config = dict(
    d_shared_expert=0,
    routed_scale=1.0,
    lr_router=0.00102,
    num_attention_heads=5,
    norm_eps=1e-06,
    rope_fraction=1.0,
    tie_word_embeddings=True,
    init='normal',
    doc_mask=True,
    max_steps=4175,
    dataset='wikipedia_en',
)
Below are experts of layer 3 (counted from 0) of a mixture-of-experts language model. Rows are named router (the router's row for the expert), up (a neuron's input weights, with its number) and show model dimensions 0-159. Each number is 128 + 24 x the weight over its row's rms, rounded and kept within 0 to 255. Numbers have three digits each.
Before each expert's rows: a language model's description of what the expert responds to. This comes from a sample of Wikipedia text that the model never trained on.

# expert 31
Initial word pieces. The first piece of a word or number after a space, such as th, F, P and single digits in tables, e.g. th-rilled, F-lickr, H. Mills.
router:143119114163144112100132107117149079127146144122115101178093130115152117118120109090162135128119135142089159113087177144134154080132098164082096108158117106102106148128117126077121103156128119155116136100178146131118149137162121144111118153126098125139163082116140140113168119131174090134084148163153139116094150153089099102137094121125104125147117170116134138103115139098155125144144158128103118103168106107148097179183107123103146104142142111127111130149102130155131096114129121
up0:135116127136142101150178114143092155140118103152186139158082109128094122123141142129145089116145121140131105130119118126154103141121115089149125153127112093133116100137126150101122200142111111117112151143150111142129155169140119132073126148047118126122142128121093113094101089087121125099120140108126097106093166154114158075102103187110101142088155170150166137119113143164129125115107113098119142146153117121107143124141120175159140129120104125134118138109113128126119159119082154
up1:148102131137152150075100110128109051135111121109105105161134119122188114147111137162190125093114166128123130139140151134149115096157145151105084137112163139162139089112160120129119142151122130178108107119092133148104133167133162117164130136131117154132155088129153108112184163147118120150139160115112143136111095124120076175148141105141082167129157151144133122107139148117165131140108126121105152119154153130146123145105143119157138156126102080130104148124133134096103150101158116
up2:118146151134124159119163127143092193162126118110146138123159120113106121109132135161166104116156132088144090109184132096082119123119110135161138093136114142150132084130163114121115162140116105115121145165131146129122128123143148196161165098129146121124101149127124115130115113164105121109132112135117135095151082128087152106127179149104145183130123160127142135122097141096141155138118102088113108125152137113112153145146148144134172133127098191158132152108148157089178112163108123
up3:141088091123159137100065116165120116183103106167141130113147135137156103125142107125178121163123112118096156130118094119152081117128153085156127151150164121147157149112177095101102151095131110114128144130088124102136127107126117124107152122103098111091106102148140154185131103106063155147157117122130177134110101143128139153114112125149123153136159131100150133147131142127143098117154087134120144143162099124119105152111114102071108124130166155164111141145148090130135114129116143
up4:160154106100095129159134104153151149161102119128131140141161120161139111169146086104087133137124158091133119116156112123100151106155114129124077113106147127160100135160080146152124112123120123130105101131150109151170138114125135168103131156106136149144124093101116100125126144104129068109152108129158177136162079154143161113114121105145128128126115152123095168100128145156178090138101164106109099114124106157144133120108119138128094086130109073085130147116163160124153158138148160
up5:147140109155139101153134115172135155109089136147129112156151101117166120133151127151164143139127128136140102126115129111125167138166108134104107179092151165135140136153147126167139113171078124125105110105152099130131152148138120150100139152103133185157162150091123128080109120088175140159111122138125130126158097151152134085173160129163134151117155150127113178128123147140101178100124110072130155155144129168109136142090107132135123106135130108076141117128131125095177110151128144
up6:083138145127130166106163095138151161145165094106104114124153140140133147162149145139156131134119141128140101103133123141103106087137125108119126112118123115163134138172146127152142169126145125086125097140141129076140156088154149145143121130122131124100148090085142144112131111191141118117160171134121178126143100135132141098167168081135146111111149134051114161122139129079153132153126137115140165126157128130142127141123157116201142130131147155135148126173136137075123163145132144
up7:129130147138115150112187104115122085125132097105140125126139126072152141130138162120129153127129129095136097124146124127129126126101109149125110043153147161130075131160127136141153126177137172122146130119153169152121119137123162158116168098138132140107120097132139100084134095150106069138143129159152111079055139121124155151141137114135126145117121146129142137073147117128168097189144123096123093109140110124167147135114145129167164129106110127139143139146115145150123118123133169
up8:132165104095147126145061069154127127125139116111123101148144138129146138117130091159171082155128119169156112112128142095160138130149183115146132159098114103146151113119196128118154147104123134156137157122132105129135131119129135158169136138116176154135108135159136155146108116100124152116165107104099159123119122147109171139156146136110130169160150113141100124128122178159108124111097102161120109093129128136060125115093101093110135162116079169138123124128117122104144152133126146
up9:092122165107108138120148125123131112127057113123116141123115124107106135104100118118118146108140142062149110154128131112149134133142091139101143163149162125134102127150130137096120132177145160084104124077120094155083190140134128112118129116160154140164168138152120134067147151080130098115084125140121101104132149110140104109130159136132128120120127169121124159109142109167160150144119126121116123164138161090118171123139129138170112129133119152168124154106155155137130104136133053
up10:130141144106141134130101120069138171090142115107132113160171158183129117176074148142150118139115112131123130122131092162100140111194143147101093134134153154192121120163105147121124106073088153134111116113118127112142125154125151129129113108111125146113108082100126117125118097118105092116169121123132187121156117123140131130147144103149158142129133128144111148075168130137151117123130094111125118128116132120163134085102122151135136107151114099085106167127181085094135153134141136
up11:155138121138107147129163115118123091126099121158130128150101105145149158116117140113135146109163161111130102159121133097113145119110137164147089141128148141151121134122109182125084118083112117128116117096153096181131120170099109087172131121134149123088165105114144096140164181116132140153096115168110168118102116128107112109129109118120149111113130118090157159133119110125132145103154113124088121140164106078142147121126137124144151112116128127135106133076137206112118118163105052
up12:129124082118118140108133137129128111084099120138134118131103104094116116142134111136150104101133148122144135181147114099117163186132150135110114130139173138136132122090112160098104106111126128128137156095140127177126152205121173144110142108117110154115147121113084042124142117135126118080138142084121131121115159147147151094143136117119111122114144120150100156129169127155088092103077124104102147110101158097140138118101159104140138118105148153175122133133118171101123138120091155
up13:152097138148128130098075115169103089151104113137127120113149113112154087121131144136174144087071094135149172133127093133137128132121146115126144149131126130132109110137086159101145141151127160142136137134106111115114087200126142128109129161089142117150112099116118120150153161156101132134203133151106129132095130123129107129127108129100128090118149175148156096153148106102122117106132131102176179121149098159127153131115181112140103135109126131159100135110183135142155154148116097
up14:125106120144137104111151101124114121068110120143132137119123131098110152139133123129192114107121088066097147112128093109166146136138078076135101128130135094121144140129129134109162117120165134106153134128128100139122127118149104129084148140186118097162134145090127142071098107055113132154109133064131099140107127135166128115126142129100131146105134153121101155117130122156098116149101068148145163150117190135152127129124126147141127154125156152112143162096144138162113119123129123
up15:129157126118131109160135122101129149109130099106134130143149093147095112122135143138143105126132135141133067125144113119146138118121122063136087168119143125114151128125171157154135185151085172093103071163125102164137197137089103124099131136114113099118137128127122115179147094123130138153116157111072115130089105161123178119101133108091107142102133145146106150155138128118141135135091131074162135160110104090126111133132142115135138143109106152140084122088123114125119161095126138
up16:166114117136103107121103122103109093136101101092127121131078126111159089147141119075123123153129145144143117141125108150155151142127171112112085117134133153137120085112150096116090156136146104126162101103144105111106148145126143086128094122113156141099156120156122131144132086166112114103155099157103159125128150161106117166099164175143151147143139113118131115153091115126135060106143169122114125152126078186127134128109136091159113133131116124120138115155142160123162078165120081
up17:172093111108093136141127132103101114082125135147109144125117116080170118157094156095112146106092127123137112116126083130066110159169148167116156097119144144153185141120103134119110137095149132120123132126100111134088123112128133107144146077128112118133116139159110134141143097158098097121131122148105155147131114126095129176098092149058125152133121138096135104138116099067132103091171105109109131141137099096174137119134150096098122136126108149120103159119126142111115128164133098
up18:116104164136124128096130113065115121109108117108098115136153109101167178141094160089152101118088118140157132135134090133169117130172118127125101108148147138121135105109132123108067106141170129125115129079115096139168138140144144134150123086155131133137136111136119132070139146088100138114107101095120189126114130092141108170092135137136182148135135140105100101121133124144150099142136139163092139132121142118091156113134130109140108144126129092156123129125163169117135056115132098
up19:125057106128134101146170120127132154112106126161111124111097115122177108123174112108125091130114151178117119120143102123127143164149163106115123134123112084160132093134097152150131113117092106127120144114108075107143181086113091120120134148109157141088163141126164113145125141081122089139107133127132151133137118124145161141110120103066128121112136188127120092139140134111131127140115155092173128140129086166143119112127109161129094070142133144093120106122122184132151123113126131
up20:111121104155157125140136125139130158158169141138107126112162118103151106130102127182125148141076132135111130133134094103108137104151131118148138142091127142097136159158109120099112114090073166127128118117097111113122117139102143148140092135112144156097123088087157157158143169066145114098145134151110224124119117115132108128087152110079144092148144148138128131157126133118149139119139157151161139123174122141090091107078111128112110118135137146140085141146145144127121080140143120
up21:167091117140128106138124117092105144106162135124125129140097096146144100129100177163123148097097124145148085134156091115124152164141187092114115122157135145110161126143134144129142124074102087124097142091119087106095128089099109116096091144114122119113118105119136100139144115105135111130115106102092146154144153144105143159133172110102161140119140154114082111157117105127095123074190118123137125155133100138177103107137117107146124122140144146109117153168108100075124110101129142
up22:171143104128106098123105120116121110086130104145109134124124123081175106129130129133199098132120123154134153115124125144122119137156102109139141159133134092119127097094082097107124125161102141148128137145125124154161083127148094108122150112135146141137148144168111129103140148119108088102132088140156136090112082079121167158133135152099116113112131138084150185165104161139165088105115139133097129114130129170130128125093097150101090155132105072104121158118131108163140166138119158
up23:151122101108148099131138091134126107102102094101135114132096116141112104088147172174123108131125117103140108161158165137143105118134117097114154127133151134125144140133134115120099217149161155125110115119121123153153156132116110095132113122102115130153165120140115109141159135097115131166124164095132108159097112147117194110107099173077116117099135132155146163112145143165126154141126101100128163139151112041137121138141153116138133109144141133142107168108124175125096159110127150
up24:144112124110125129113143110130143068147115122154077141112101087116144122142180113110107147117129123082120114124155128148123127125096152129121115104119133052157123080133104117109086116166123131122126115124103149130122152139138147068129137119149090134105195135148155134125175102084151070141129187144164109121109135182124126107107120134116085109113160167102120100108135138132139109182133129093131121145146130129122127115159138180139143132143141128136106139140086144125126096105142101
up25:136120097129111111123149124142123144122109115133127156119150113146161112111140129140121107113106151096146089145145134125123109149104102103111138068124131147100158102156111102120141134121193107145086136128154136129136123105135128091082152128098121156140148150118123069133141178100112103149111118107177090099147119144129124193127126142136143174144148134086080139115128106117106097130126133167098182150130112149154146093076124124172118130116133134159131184193150157119129097139111122
up26:140146101139111150111134091129126102122088114164112156130115131102114129153139137151127181175135101086123136134115104119093105117150126124127185139122145074138142133120138138135132121125145157109164128107104167180174147203117146105135122148177124119160138140151121141132156173128108137206121166121133139125114102138132134113171122139114100112140130149109153153123159153148150136136125126137075153128152135104132113131139096098123138165110103108152117160083110111149117138176186128
up27:136156137127116141140100097121126142117119120145127149136106100132107117112151121131124148123095138116119154112098104120132160114109139125145124121135154186079127151123076166105156104110097159096097098155096100191126146116134130118083101136126120113145167124097118058159162107151151107133110158115134077122071130147163107093096139138163097139132115121155097177131131107112121114130093148100134141143114131101154086138155145134169145105119121077165109172119123132123149123124129088
up28:142104113145143112144118099098107126118131154139122138122104126158110103157117141125121144144090148141122098161118102134176120196129140133137098156090122117167138119129114108126068136135091160155097126144127112152106109112088126092119090163143122144114128113146141121178157155072150129111096105124101140208103123141122101180120144135125135137137118068119132094115106117145064129141131101115159117126129106147159093113108141137159115127105130140110121160071099107136140124102152104
up29:125110102132144114107145131133135117071127115123120093149104147076102126124120143120150113144161128123149110177093154080136107142166142129136111136141122123150158132112115170113069125117154130134135130101113114109152132187134127111154108113089129144105143138161101058118062145092151152110108135148122129119113122140127133115125089136095134129142143132162094139118132121158132164106133094142089136104166108091165122111106108109089145113113124146170122134106072186092116167114113157
up30:096127156129120113116145086130101118134128102145134141134122132082103129116156151118179136114169101121133123077134139153107108141066136129167124128120133099105143120138085121150141136180129112088132158153134163168125116156165143115163108131123104106175145161125125141110105089153078132117126137148138077114090163119103119162134122170142132126097119136095174134145133162156123125171128104116107130134125136115133124099162142162121140169076126130179118164102095064131119139133116135
up31:097164137115137124122112105127131131150123110144145127128145139114133137112104135152169109108132088136134183063125125115161098109146114116167139133143119153140136112083127122134156140183115139084139109142099103129114119134105120113145127148157116098133106137134157164129145164147090101147144165119121097118058141135119139078138129103136121111101143173115137130107132165128082145146119103101152135125127127103053140135136099133102158203113135108165101120137133081138075141156144100
up32:127162149086097132164201135096119176141119133154150114092164122112109157159104180109123129123127109141140130135116100117115120136170143134116150093167141151125137122155097114121140152115179128095085132099116161132142172093119146126120135144120109155096154125100099135140132151163132111124138151140107117145137141075147110145119163162173118177138166157143128141128134142146153079187122167126095168110138150140149111130155151143171114104120131125119171108135136119125132100149131162
up33:124200123117124130132099133184150168099140120150118123115124120119152159111136155150132120111100099139112107137121147161070130124140140115141098151077145160132100127131134125153144108120090161125108120063129139152160102123130113148111142140107103101176095165139142126181109191140125140146157136085105095143161087128113136094144142108116103120136127138134122123159108200114067150155100131099139122118112149128123109104131117148119138131110086110110140134117114164122142130135117181
up34:126138160132100109117136116103147104160112114079149147117143118137126108132115159128111168134141132126125100098112108129158155109105098129150086088138136165109139166113111143087144115189133134078099125125143144148128157149137131108095128133179131133130130109153117120139136064150129084118105143175131130110101153130128124172078164148172163131117137153148097128072140079117152077191091129110108123128105142126141125148152171161157145134111144108121132111132117104148093099126144125
up35:127109124116121114142132087126091125107117115085108134153135120113099128146068137150111119154141145129140080149140101096119154128136085166119128136152113132139130120106152140156114129157120141133135132123073125143112105078127121130109090169171132136160118131159125154128149131094138135101150134114092128166125125119102112160097172140098104132115145081175116158107147093150165163112157067173100095101116086085134120098128112086137132146157084146127109157124132154098087151108144118
up36:099137113114145129097147117047142115133169163120128099155113128092099110102084151119117153108095136130108169129128138138131129117114181131128094087123149173115154140156154118139123142138146119124102111080131108120147120077099123119128062111109126162107086127147144120120166143129116131106142122120143149145129120145088129145126107077160127126106155127135124151144126143094157143134108132133120132127178100114111129144137064126111158106140108119132078178156132120127090114096100189
up37:142146141114120097156117110151113104140085135140119120103154109173132141106135125125102141164116130142131108139105103077108155137116104167143130151123169183112105100140166141165129116177100139120109115093122134167119137134080107102096126193140134106153152193112106142149127165086148181148112119158111104130119098139109108114165152127138142133132144194124146158096125141148145160120132081089105132132112126092153124113113138105165132164123117123096084131117153137112113120129136106
up38:091141141113149126145141118064111115124125141075133116135176164109103143129090156117122122136132132118109137117131141123146121122114153119185121114128126149140198126148126137112125158150192163131109106147107126139128145119081144108114116078118134168099069116140144128124109102108119114104116112163143137141075139114157110137144130106141124114113127117100130128089189142071173071172097131148154083104163107121145128137142087108149127154106150118156126143142138109140107132145133148
up39:149159167137099109158176124129125124157126114128146134102156134119132156095137152143112097113148159120119087110159118131105127116136118144116057116107118121144094110109150139117140152129091127138147124101149164140144132087126128164111126124066130116101134125140108099123119107186101108065115098130107123109099119158119153145144139120101143137140139151109110129109094110146157105190101109118091121122147157100105152125121148160138169144113083143112111138142100197119128183144102170
up40:117155126098109154138121130087133160101097135131115109154151116149141135116102112187152157149128096121126123138127134141150111097161139110134137127098140126122109151133088097090135155075132094159114115099136085113137146102138165201150111146090125136144121153139125150138087121114099134127176108113137192123138120141106133110125114125146083157119143138172116122139117159173138111110118138114178111142153151142122153115120098152082086115103071110107128134106110136131118150121091192
up41:086133134130103141130071113130140137134122110146093115109167140148103151108155149119131153085099105131143124142142120125117075125151121113151140138088146171119124144173080135105146146104066107141107129132119112130121140110122136140130107144084105171128098117132121145128105139133093075102140133149123117117122118148075122133153105134159096108124140119121194103096123199163150146121130095127155125098136113107141118122113082163104124135103104110123104195175092164134113142120108130
up42:158144111122118115100159109147124128105114093115139147129096081134114106128114136137138121128130127109145078122094147159113135076123113140132174109156140117117144164091110187154111128157109108111156108148165091148176142196134131097169107128147111099182136117135085109112141152091135144157155142058134134111104162109107146100131144141147120174107115140100120133112169096135137147145147150082129139150125165115086165117150166129134155114122136105157090120134112114132130136140138126
up43:166130129107119087124143119121122120179152125149146115150167122135164105127114132052116132130139138143135157110100143148156129120134143125108072146105113105123154109144112147162170147099094140124118113129142136102113164113135147079099092128088110175121122100144089106114121083143127113124108139122168111124122159135177125148166112122131095152124111128095028113155154101113142092159138125163106136167143157179148131144153134143130135093118147124133113122147095114110135120126138123
up44:133160106112111168121129105119138127103145134131120123168115109110156115143136131102160140115142159167119152173122150133161129085113145102112114080108124143192147121166157100158138146110120146141110116106117156127089154132120131105132059136092123155124147106137148111113163096160149130130120174087127108132086082119136108116161131124140099161115155111114119105151119127145109118165158099145131162138166110158160139176117109088158115098134163121105101130198103126117090112114127138
up45:111111112083135135151091120124080126093140117163071130135118141140093158160150139159105110096127123149139126160186148141082119144137147089152146130109135143127105148128167095147107153111142087134146092074116159119117105108094143098136116119107162142113115206116116100123153156133108087137146107143128119146143135129122134129123108133098091099118184137132109106174163107099170133101115132123154124123142097101114174104130163083133136134121079125118119155133136135122115130137112162
up46:133167134138140106111137130162123129159123113136178142145133109105113153109118119095147142156127105146140147106120112111115190105114157126123113154118122081141118115065150136119105126183105119153103118130103150118143124115157140116094081142089124164130153141114113147143094093137130115095155172148131110144127101122142143129149125132086130072127143133163169136161138072072134122139110086148128140109129169102162116132117130088127156107132100129121124144157086093124125180092148182
up47:130142117142079111108096126143105126096123092160113140123124144149089143127108120077130109150123132138155132141132117096159107139089150131109137161108141109107169117127077166106124153141146130144102153118117082099169151116139135090123063122090115160136136108153088102148082098122103099113155137130126130155118133140092140186158129148104144144155134131122115114149170119085163134109157086186111144117152160121144126085128126127100135117148115133138123174142088095076125150133125140
up48:093110134102109163147175112091126095104134136092110142149121095082086109130121100112144136131149172139137124140174127120145147142144152119132090104133123178097158102124183136115133122103135101119151141111144120175089123113109155140126103140096121137142130130153142102145114109137115112080146126124105136129111118132187152159141178130170170141145151093093104139122137152150112099130111150118124124110110114102113132107102122119181115134083112088128120154129159176097156085162079123
up49:139162192129087135102091094134109129159105109150127167117146120169137129111116135147157106121098119112139135168118102087173129122127108112148159178113151099107168071152122165101139172154103140111082141112110080127121132174155131104144135123151112134163115126151153139157122154086124164123160128094121114134149125113095119153136137127114144121119125151116115123122148147147121127134157156135120175156097140126066133107160136120153106147112134151172100153118104125103117129123158069
up50:142142145144119120091128117151128085126112109156140115129131109156121141118102129112134160150121111124147141105147129101097189118147112153086101146129122096134113116105101183103126129158089122141086115089149121138156165149143163115076063136128112162163136145130127159130095130092140056107150142124149117133118087130113129139142151142090138111120145195144150118123168112113171146137131111111120114127154179138156136091109119104147146114148086161114116151152138084114134139112167156
up51:117110143119133134147129119155150149165119154134116156138151099148102124119131149142128137152153088122117139110103116130148120141064134134156113099168123119152115162115133143120115120160138124097116121128134139148164214129105124146124122172130116107145106150120129112152115083129145152165135188152111112110127165135101094145121139146164142196092164140100097119089138102094123118192105153089125117142107134108129121140167153143127151175131126134175131112128090081144114100156159146
up52:131146119105129158143114091123100139095122107157134179130122127082096175139134106121134135124136125113134132159162138120188139102108198091147120142112128116136102123120162132149134140139137121129152121117142126094104123112137181113141114120138156139125112141169141094094117082136091119149128167137125102130109090133150181147111115135122102128094160091103081090161135118144109098111159111147099143168166193157109158135110142091101167127111132170124125124132142126142130096165140160
up53:102142078083134160128111131105151126136122138127114138107126102071150099127134113163101138109111141107155135096110121123129110136123171172143091083129134173161126126155155119165128115095136128125121124107126136170148155136143161119127100094117126131128124090161129114134163176144167157119134148109089114116081135148115132077117142140168106132114130156106121105080101136120096105189091146094137145124100127091127147146123143089119152120126167116186105132185137100119108130152125151
up54:159110085104120127101129146143079056108140085104105125148084073107095110118095128122155120120150132101176097127182126081107159105140143153103170098149142115138159133091141119092132143134162132135104157114081152127108159153151134113144134117113147137125148109136055154118143133120140112106121124113152160146099143120091131124129133124106097107140151129147156141120133111092126130103134116117124133089116083125128127111121149114133128157149100153155081155147168107095170128109105129
up55:155133133124120122119122106086139129159143095112171105137129113135153107145106114085132113123124132151130150088117097120117123086105175112127026127135120117161140121090129145126132137123114108123133100117148141128146124091110108136150127119108114129059131091127138133193156121202094117117143127126137164131124118156091141126112145141125175132135117144085122142155086120135152049110126153141107099138125120147138118126109111117136136101120104124112135133185171091123119151130141158
up56:173131148120135171128079066122163126169149098099129135165131123133109082130129108188168135131127107136125140115116139154098161085132186131085126113123123144163116093120116115136127113168155141163143099156113160136135123165142163127146109107104142146134168145138111109137155114173123119139110170149128125109094142144116119129143105180163122139101169134166111122089140129135129145124126129092110113130136117110101110120106093123081183128159120106117167143143122090130113151094136095
up57:141056134121149090130120104136111135127136124145103128179134114138098096147142167135144134118156097115150103153158093131101094104126122104150155098147145136110119133129139151157101120131176100092141150149080134126116130108126147147172129136155153166168083147117141034134127156114108092175133160155104117130182134139156117129111099195122143131108159156118092124133145103125147152110106149093126129143110108121141134127163139134123120102114109117141134163112158126123115116102137160
up58:131103137115079166137165133127163124123108126118122147115148094165134097105138110171131121107134139126139121114142100114100114164108147118152158129159160174068215111107133107155147106117117113113097111116101138122123132107113125107114140132077105114104172145096101106143139168163109140141123143146131100153142126129164113149151151112165121158139142139149153178133110153133106111130136123078161194128129110130124136132128163143166105099079158118130163099139121113083112107146129109
up59:143140145120112136121131106148097197172159116179179118134114062166175122095183125102137139153106106137113144128154117120125135082141113149138114091111130168124124121154088116128140149148073097102113138129132129151109163144101127148127103141098104131116149148116123136133119098080123122100113133164147111106108136134116101141152126163182149148127126172101151140110146180102151092169123144115138131130131116123114127104126082148141129094140118130140086145172131142109178124116128120
up60:132144153095123133138142084110104108139092088142163144119169102123120162114102150099135110134113102082169111137148113125123134158113160097165118140096164150124134099106104153119083162165119141116092088109105093155167151136097149076121090109075141172121137134167117105165111126116109113122135138112083125102113104145139151165118099177143123117095149128098105129128139131112134118175119122142137160153103138128130137102138132138133144114114080108158096171097106147104113093136100121
up61:109110140106088163119138116122120144163138129153118152120107123124074166109139105136125141161118118141089128135162119114128130091143123121146136087160122127155105149133129078105150140128091124119137142158106154144140135095096145169119099112107114115130085172124142140112105100128108100088106115128128142115114139126133142138136103134205094107134116113118171075115114175176174092166147104112155106145138152117127148097157112163108147123133109068141063159129110089159131142132118123
up62:109113139149119141120144112114121110137110115103069126136135111174129123173113125136117136158156147124156149142106101131148176161113115146115099127126137145156137116097132196070123098137112124130141139111122131141126137100131156179088100148157153177168125140124141096096144150101107066100109117101130163132156135136138128136110150140076102128134156133098146123101144123191128164116137093104141127143092142141130103103090116141136126143123092191115140130106149119078155140107138171
up63:122153099095152139144112130184105159149130146115116126128110145097137127081165144157126131085099106137112114158125144109126145127168147148141189103167120146144158100216136131128146155117087172169138170127122143126070121093112111137110117124106161144124109157125110085139099130147167135104114151138089057102143139093132104116144104149143097124128125129133123107126112114144140111164136095100116122118128110124131125100133115130150138111155158141132085144173120132129130157152138091
up64:119135138092102149105103129130124073142124103158101136145110102153124164167168120111112161089133084111115150132126157171108136109128170115149130133156151091115076119130127131095095118119132096082115085134155121144129115132123143102112111064132098116159118139089118104142144098101112100133127146098165143125144170131136141097144106140159096112113130133063130104087154148113109118136173127112123095177136147132115146115186113162126134098111151133168114158150119154129149102140125147
up65:117115142148101131139151077133134096146137136139169124175134117049144139091138147102187141154136131157121181096137116118129175124111158134120115121106114094122134148134098134134110129193132133132129094194119136129106123075135130141151108137091136135117144126145147151147115059153122153089139161141125118120078103152141151123138120129142146096111128090065150114154118135116109083168127139128149118143141116136133105114105104096126131121108110108113123116124137165161143112129095163
up66:105119153098110145111126139133141121122136141090164142096113137156112155101086170183129120077128110085133187116108115107130132097111120113147132115138151167113109117095081104143147150113126152118094133118135128106125114133121110113066115128145130107147109139142126102159169140144075181117140133092079176122152129102157120126117136127171142125114166104157125111131128134172080139101161125124129197129121129112135136133124147153125160156109142112154118132142100099102097116093124174
up67:122099102141110101120165137159134110119112091089125105062159121147084171102120160143108109104140083071123089149104128070109123119113149101131179144140137129111121157134123158124114161116162123110108152169113112137141110122105122091112129148126151162139100110112077127180112176088113165152143123081115129134102125144138122145139153120146139131104127085166150106100131151155119151101178096163095132105106099119126136113100132116098133123123139123136135139154143141127127120139139175
up68:129131088146139098121108126129103120153160122107109123123137112160148114156157141110103137092091125128114115121160091148149121193164143106133105127114126128153154142145133133143114105068112127127098112140130112123172139076129133133088104098120121146119124079104125125128123132169112065091135079109122160122111158195171149142165136105159159145154121148108095108100114125126148088131133136154097098117078103167148123117112148125163127114152116103118099167149162131078136135119134136
up69:144120137117107118116108100120113107158091094136135173096164119151168183124081117088115085120124110139139117145153102115182159115114156104133098171122151143115142107106148164099121161183113139112092117093116141134141123141118158060086089102126147183143147150157117116131127146114119115106119128124130116136112126132140152161106118176099109103084129151134130076129174101118144110139130107152148127177139165154119124099106112125123137103132096154129113141152108107117128096109102127
up70:165160071109119128134165138109152142105112134147151152148182071122139120141160104124124101142150111153132126128122121114118151155115171123099141190129135068121114149126141087148110151103143126129114107112127122149155200129122116099169137093144105150148141134113147130134145136123132129136107121109126131106125120154121140116163107139097074152114121213091131126161117134095144093155080133111147182137115149144121145174138115097151112114135100147115114126092145103143109103099135135
up71:136119120112115122122126130144119077123097140147129131120110147090149143138121119121143142124115142072144124133115143182122131129102134129147178168145124152091167136133156169131124134108145109106135106129068166160150094156157133066151164105157097116141131152169106159151169122096119134169125124159145104135092114129135122132122118158082073140082149144135123126121167112091140121129149158105154127134183150096092113169124111152145117138087119132136175117111108119128152080118119151
up72:143088115117131085107149102087093128171116094147162143145146126125156120149132091106124107130114153170111111121150075111127132124146132119150110138174140133153143127120130099133154131119127186126101153111140147125119135101128137135109155144134076148123163113153113173134141145092107094125139138141129174140142138145143154134122139153122141137124125137130146149147115162076145084156116132122120146119093143142152118153182068167139126108124177068105120132172173164136159103146097176
up73:129143097097127103126153125084129113177126123109177136141112105177139118089109125136125128135106157115120159168098108123131129101127123148128104120171125144157137180115109114112116159139136129133119099097119138175148142137106132117139107129135111112111120131157117134140143176111113133099124114112129126110133161193132134121147104188187142118093142146108112135091153092101154102164078168113108144122126125057117116151145154146119140131133174072148096136139119067134121092135119138
up74:139122139125120168128137154113120111123137128122151150101120111068114137142141160095107100084112136139117131126101129127054081112157169131127154109136146159094143133131156121123095134093113099067170087135115123158173099100104110117164131082141128108113127166129111135152138128152122117145136126113113162080115104130135135118101143151101132160115118141079139120120064138134180126104171132153075126138116141099101157161141142127111139148100124125147130134146106187120132125160109108
up75:112129132091094144136104103097146129084121105145114129111169135160117161125057162164142135107103152148153122158135135109143114157149122133154141147113171149131140068111104122152116147108111139152098105121127166164095107151121160104160142146128116156105153135148142128148132197131115152139159140141086121145177128114098100121165121110115088128111169117164147110121140109161098118096150077134114156123109145086131138109135150110130137103099109085105112146107132169108096109126110107
up76:158130120120116132138097109142111091115112136096128131145107116145132135095162134164156138146149104136147143159127152135158156124150107126137171158129104101078107152142177107070097160119141102126167133116116118125095111140145158113179114150111180096095130153190082142151066111148122136096139124135110128100102114133120134174122109189118131153156121118128162130132097161137121072114182131143139141130131099152125100105110103095132105121120089136109109114124129160135130155132142155
up77:140131094121124094144111136123137155100118111145108133151147106119111113132088144096116146111146122129140119132119125143142156118142136152131156161136120088158118088095113183121112122119137116125110136157147079166099147127127135104097147161138126164134138121108107085120132112086129051118105116132126182086165120171127143071123100147095080130110149182108154122104145145135157147075114141071118105132154118145138112138134078131156115063127118126134121144147143138116161155141096114
up78:143124100136131157149116110139139147086119156138106122103133136102141121109134175157099127101099144122128078147116130134173113142115146121136160110102124131114110095130098146211107124144147136150113148186100159099116123143118142132101114119142167163138105155130161112131115174135153104141146170124073126071088099141126121092108131098132121099099139114147106116162125064122098138156150127119138107122087144162122138109083133097124146143118104140135141144149120134113069149116169150
up79:146141145115076155092116105116153135126121086159140160160137113132134129157133115140143124100141124097141124076143121118157130091121117144135132113157153103142115151136098100162162129167075145117136083120128167108140176107158154169136165137130119102126121103116107110092144053123156070132127135131115135094138147142110159086121146101162105122091116156134120151123138132120168113193138107066131123138136156135127175135165152164137178136142128140121142132127134128153157140136128140
up80:120105114142081105126117110087118080116096104107091104124133107146135149150147123127169147109105122139167159124122106113080142130115125119106170120141155117078122122153115113145122139161153139150162098151108102109132126128157129120138116172128191101137139134117103134097162165127105130143167149116143120142151119138124165130142101120098153092086107146113095113132206118115188143102190095138190143131131130150157147142137117136149106138113102118159152106135163119123136149132100126
up81:124092154115112158097129066111133080176129133143104135153130106142142121145131122136136129091098125131121144152157121165102112126102183117113108066134152093125098134145147110152105117145154133110129091116108167113147119111129128094163105132155122143115130134121145098131182133159143104151134184114123080104131135159148133138134102104126106120116158129046123120129132093103141146159160114135124162124103121126113172132103134107159157153137120136120120193140164090092135126095129153
up82:171108159134115136118151118087131127151124117142107121179119087124156124141122136096160180165150108150143173119114143133130138116181155133093105104115130103143100093101122161078064118151150096136116086115140119112152140134141129183132112129108139148139173122131149100099095115164118125114105129122116166077126134129130154109136075138139125159122142183089157101111126115105140128125135145113161123175148142152147141124164121119109114083111121124122089134121124162124157095108090153
up83:161127137130137129101123121146108128165147083124174125126103119099171137075096146080131161112124090135148170113116142123116145042108138129097114133146150157162091115106115151116145143208132132095114126115120149139108138169118113103144099106133118131157145123090114122132133128128142142118147149126143088117095129105130084127151131149130127105130161147113186146115115157097113165146125116099107137124144122151125162115154112142101160141162138099131062143152114123150097148095123097
up84:126175108112104174096115118150142107155130133150096135135089131123129111141158114145102139122122156125133137098122136145097117112068118132109122061133146132126084123132114161157123092138098136114143091093140164155163148128127133107073102122154111106137126101131159082143154155178148085125154166108149111093110130155138123075143143121156115134123137128074136143114143120145161136172105123130090110129103108145114158112099107131118156116122078093154118144191122107136148147164117129
up85:151125121157158104126101128147111110132159117118126110127146157117118123066153193152126121146144060107140116145141141101146110124171133121149166139094140124102142149166101152090090151142150123143097151162083163122123109115108157102124131096113130151117110117145098139153072114145129171104109083123125158138082124144110115141140085111129184128157119101114152134145122134130117103125141087152131111125146103132139108111110146058096116120164136162165094158119116140102119130120155117
up86:149101121141158128124116129103122149159099098084150135147153088077131087142124162192150103115107169157150104114132116122099124168167133145133132154130139154135146119111102119117149106113101195116091129139101127123133139143124137122174144088146105113114124116122129109135125125096146076130164140117097132115122123144094126138121188120137102153133121151129100165136112169095154080126088097095086146123123143104143115135141116123164175127130107075132111125128131109114116110067109097